Weights of a small mixture-of-experts language model, trained from scratch on English Wikipedia: 45.5M parameters, a softmax router.
Below are experts of layer 4 (counted from 0) of a mixture-of-experts language model. Rows are named router (the router's row for the expert), gate (a neuron's input weights, with its number), up (a neuron's input weights, with its number), down (a neuron's output weights, with its number) and show model dimensions 160-239. Each number is 500 + 25 x the weight over its row's rms, rounded and kept within 0 to 999. Numbers have three digits each.
After each expert's rows: "mostly gets" lists some tokens that are sent to it at least half of the time. This comes from a sample of Wikipedia text that the model never trained on.

# expert 0
router:498499478492486491472510454487498498470511500470511486540512503494476482483514486511460534427515523478527495487452480498481510502475526477489507536494510511519461449457522547550490492471541489493545509467549508472517528478484490506507541480
gate0:518524444535487495460508488521549523507469501451539473544511506506524508479489482491456497482497476529475469523477506525514528510524494478514494530508483507543462549543479493499455484482465492495473498490508502502478534531464498511531512528
up0:470521525516489494524511498494455486485496473509500514517467500540468482528482492495492463490490500468492535480462498487500512482510517494490542507563456508483513501452490518456481530538559473476493535519489522495505480513543477483556505527
down0:506513505483442487503507485528483498485502519459477456465454481529517498477489502488501475484438456513485516525496491487554503479513490443474529481519468513513489499458520519508455496508477461541488488507485502482468494498565509474507445474
mostly gets: " ==", " Sam", " sp", " p", " J", " once"

# expert 10
router:494476451479461502469463450476519493490495481505500481539544509495486468480492501537471515465487466485535528525465471486442492501541537532485513519442479498546510477465477543496495469502510497486524492460483456464509529479504511506494528481
gate6:520483503490511495510492474498512471479469517483494513513483506534520465505476465497507482430525543535523502496535485529459496489468477500514513542525468503504471495472524519517514515511462457504527489470521482514515506469540501472469501462
up6:473516530462533512460530494522491524496479483510532515490478515502515475478561485523466534486470493488505537519498464488462525570463491527497499526521498526498500504515469471510479553511461491512510508485494525471515504446475496474503495508
down6:469493478523529493509481561564523541528498495441531462506548511476546493515488481522485493516478489492531491552520472495542502460498501500501505479464493556459491494484485488514515516493479473547487512476504503522408495521477520497518470489
mostly gets: " than", " never", " While", " When", " off", " home"

# expert 11
router:524484459480496493496499467508462506500535513463528473534488532497478485477496510549466516470477462504519487519482501496499509483511527456486481499486432511518496495482496545476493479490501491495506479476479461491467516521509522530522512480
gate0:497523449522500467494489496531533508517499503430529473538490535509538483500485477481491502495528474542499481503482534507513519481509494446517475495515504523523431533496463488494482496479472489504474494475498504495498507486486493511512517539
up0:506515534529494501485509513496505465491500492492531514500464463533464480503452489488487446488530497478460532500492497476500478480512497479480508506538437469467524472466511508491494495542559488476469542524448506483505485498528507460526510514
down0:448531480493474509526515476520509518481488502496492496482486448515493498466503494530473503465478519468523503524507510483490512510588504422480511515521499539522462463523559540529491505552486493521497501528509511499469455525542529454494474468
mostly gets: " built", " received", " published", " took", " moved", " written"

# expert 2
router:534486473467447478483500470499498493469495462481497456533542524502473475480483480533465514472460458478537527527487488511480564489473536506502475511545497528500473495483479549507512476476500482496515496481476475506518532474546520520484518481
gate0:490508437553488488491475505540540508499468497459531456522471542518532483496478461504488510489521483526489498494500509521515538502523477469507510485512473513542483557525476481509450500481486508512495491487510470511461512505447478527518482523
up0:530509513510473501513504508518482441486523502513533517512469474521448502500483478509507450462511503481481536503491497499503495455513493488474540531563454492491521478465505513482508495575530483496464522537469507495506516502524519494550513520
down0:490540464485439508531523476534528520495508442499494471488478507497489499500475482500473513492489495485489522486486457492553510504554525465473564525514524554531470496498559517526522509530469462549468503489506498522497498492531514485523524474
mostly gets: "″", "Japanese", " Em", " e", " Mess", " front"

# expert 6
router:512486448471473490449517443495486491481509465481526480545534546497473472479519498519452515475486455477510507535490489501460510484490521529491511543484515525532483488471483550510504476492537492487527476479467476460529526479514526523481494469
gate0:505498439539476471486491498521525514519482500450513458541479511513528491504484477492458511484514478521490496513478515520511540499501487478538491500517462528536447538545483495522470470494501479524488519476500512508482540503460479536538508531
up0:526530522529473493508536499496499450482487458501519525511478490565471480514450482490489468474515512472479523501511451482508492469530506450470537520543458476492503467478529514483495524545549496483467516557483526498519485478521499464538529515
down0:472523490481459511530513496471473503502497459482513480465476441488493494481472489510496496492453506510482507517503496456488478475590511476502552537516514500514504485505515528531483503543449476520485522506488518518503483499510527483544494468
mostly gets: " N", " human", " own", " C", " Francisco", " Al"

# expert 8
router:536504462492480475484495438489462491471481461471503492532539498522467458468511525548462512480485464493528511495478483474463514481514553498488488514497453515514503485490480534492526472506475498468521460487492468492511543526519533530520487463
gate0:500525456547522491493499489557543536502496462471529455524477523515511485492456478489485490501482479557465485481477511505515530501515484465526490486509519535539475553523486497515457507499453499483482494493500529505487505493430493497523511522
up0:509505510510487465505524523502490459492491465504529513516493488535486474505472501482476455459510512488469524500457495450510481463503505474471516515547481516474506470473511515488493530550557474495480527526454510500517492490493519467528531503
down0:466503456487475509528520483499500471511483486513468504440497480537496511501473499547468519489464516509518511512488479495534491490558486462454558475519522547538499482507512503517485511590482448538515482515492525507452481502484486463521490460
mostly gets: "See", "|---|---|---|---|---|---|", " Nominated", " DF", "Early", " Result"

# expert 9
router:503498466476498524490483457512497488491490463504555479538536502519480470492491503513474545454484464477514516540459497447497506449530531506504512543467513512564494488487483534543506487491520496470537499449487486488536525497535507512519500482
gate0:518530452509497482521509475523531533493499518460540476534476527526520509497483458493494505497505469523473487499485532492520521474531489477502514506509484495545490571542484504496475468502500506497481518492483498507476533504457494523539495553
up0:483494513505484501503533510489461443479461486516513507515463465529471482518463495499500450458517488457472521493503479478502482474489504471489521530574462504462514471501510507491496508554530496501495467542474485519507509505522505484536524503
down0:468510480500461484501482468511529471491499501489510492455480458544493500472473491539475511506473506519517490519507474460496472495531509501502540520495461543486472480506547542523489475545492515517490502507488503473521473521485537462503494470
mostly gets: " Candidate", " Votes", " Apps", " Sch", " half", " Racing"

# expert 7
router:511470439482503478494495443473506465468497491477480465551542519489478502490525497527452491477477460490505535509465485474474505482491539511506486526484520533524495493459498554500496476490519483499534490457488483501523532483518516545522510483
gate0:510504459541513486487497483535527522501496516458546442540499536498545494527462478481473510495512474538485489518467533507512543490519478478527477491525483517535460543516478489504486479481467507507484494468495500523494513453463497537534505529
up0:497501505538484486506538525487484442495485497498534510511466472540473482506479494495481440474499515481471543496494486473508490478510495478459537525572458506485534476464506492483498521555566481483468511508455506516496499511529506488553544510
down0:465508509492465511509515471508502490455487506481496497461478473498474526462498501548493493481482508499504513504502476471503490485557485439490507522507511521517473480511518516511507511521476479550502485512518504485491514544505536440462500471
mostly gets: "av", " Or", " Roman", " northern", " their", " Sur"

# expert 1
router:507499441482488446437495455511503467467478493483472483531529523487494475470500486548463484466467453496509521520452494479471543492498516510473501568493504519523487483465460547495516477483511478478519482480454467488520526500527509518530512480
gate0:510500477557501488520479489544581519517504519448523467528481524486518480496485467477479517487493484529474512506474510507525513509533501471528501501509467524535489537533474499494478481500468515501475489510490494477491524518485528535519485536
up0:513519533539494485514489513519480450483506465486540527510450476577452489514459500490477461440535531486468536500484468472510486459527499465490516499555453490466499482473520501504500511533529478507459536537450530489496487490497508473530525511
down0:485487506486454510553523456524494483506495507504495511486455469510500544518486506523500527499507521485486526520500493502509485469575497431490551507492508562525494440472522529552512485543461499524464507545489501475477450503504522490516526478
mostly gets: " due", " Coordinates", " UTC", " able", " have", " via"

# expert 3
router:481508442498480466493531474507473461480486484453537490538493525508486489479521495503468507480483469455500531502493480460516517483505524509495456542534447530506444513473478531503503508484480475485510480467517469525525542546527529513523510481
gate0:506509459512511521483479478498536508503503499462540466537483549518542500502496472492496529504525475556475486500482516478523545481519486473527505467531470515514465539522500487501458486495455512479516502513496488524471514497478489529514496548
up0:504493508524492492484494506490488474478478489500530524517489467539467466532483498489461462472553482485474512520479490490521490476511512467467530538525466483497527469473477516491509517537567479487472537560461540510480483481524520459515530520
down0:506527469505481490537512509525508530516507492510485480455437450497473543487502499507497525471489504512521509498526473482539509492587525454484548480498523515526471475487538525522499499531489471553476506502542463469492445490507492456528497495
mostly gets: "the", " —", "com", " par", " especially", "ul"

# expert 5
router:516473453492492456463496459487507480477486483475508484552512532518494491456510486537466515479477452484533524532470494469459508472541539527494503541478507532526485500466479556528517473474541481473519471467482493457507536484534527541472496482
gate0:491509431549514506497493507544537533506483493423528468529513523499538476501484452493482516482491473531506500521461509488528529498517494472530476504509510517529469513527480480499465473492457506492479504482500513499485532495488493510525503527
up0:515498496524464483502509511495467458476465475487522509523476483535468498526479482496479435466516511465465512503470462489505503449511493472502528512543446498460522481462487524502504496542542487518471524539458521488518484509519514465531518504
down0:470530478504458520527552470510498497483482494524514493477488446509471514461473476533456517505467499482509513522502490462517511488564500436490514513534480536519497461511534496547498512541491474537493477516494477499479446499518502454504505460
mostly gets: " high", " under", " ch", " low", " long", " described"

# expert 4
router:543457468491452490490489454485530494513503500458505459552507533476525476497492489496471510497513487485520513514507483506460496494500505485476474482490557523497500491456485553479517487478552448501524473489502490495519549488504477524541502459
gate0:511516446571462496491475501525535512508476487456535471552499511514531492490495453483477515490499474515503498493467507503538526513532485469504518507516518514556483525537466494507492485475480495499474511504494498491468531520459479522508501542
up0:503496515511483440495512504491490467490519446491507523516465491560458479498486510511504475454512508471497514518479493453516477462525485477497510520518452489473508479475515516470512510520538490492463544555458497527520503485534548454531505534
down0:474529501450432516496505490503467522552519498498500495464518495501497506501500454526488467486450461453487497506500461473565469494531489478496549507507497533565486450527530524528491510537462461523471496520507491502503462452545541490527493470
mostly gets: " number", " making", " make", "hn", " Its", " its"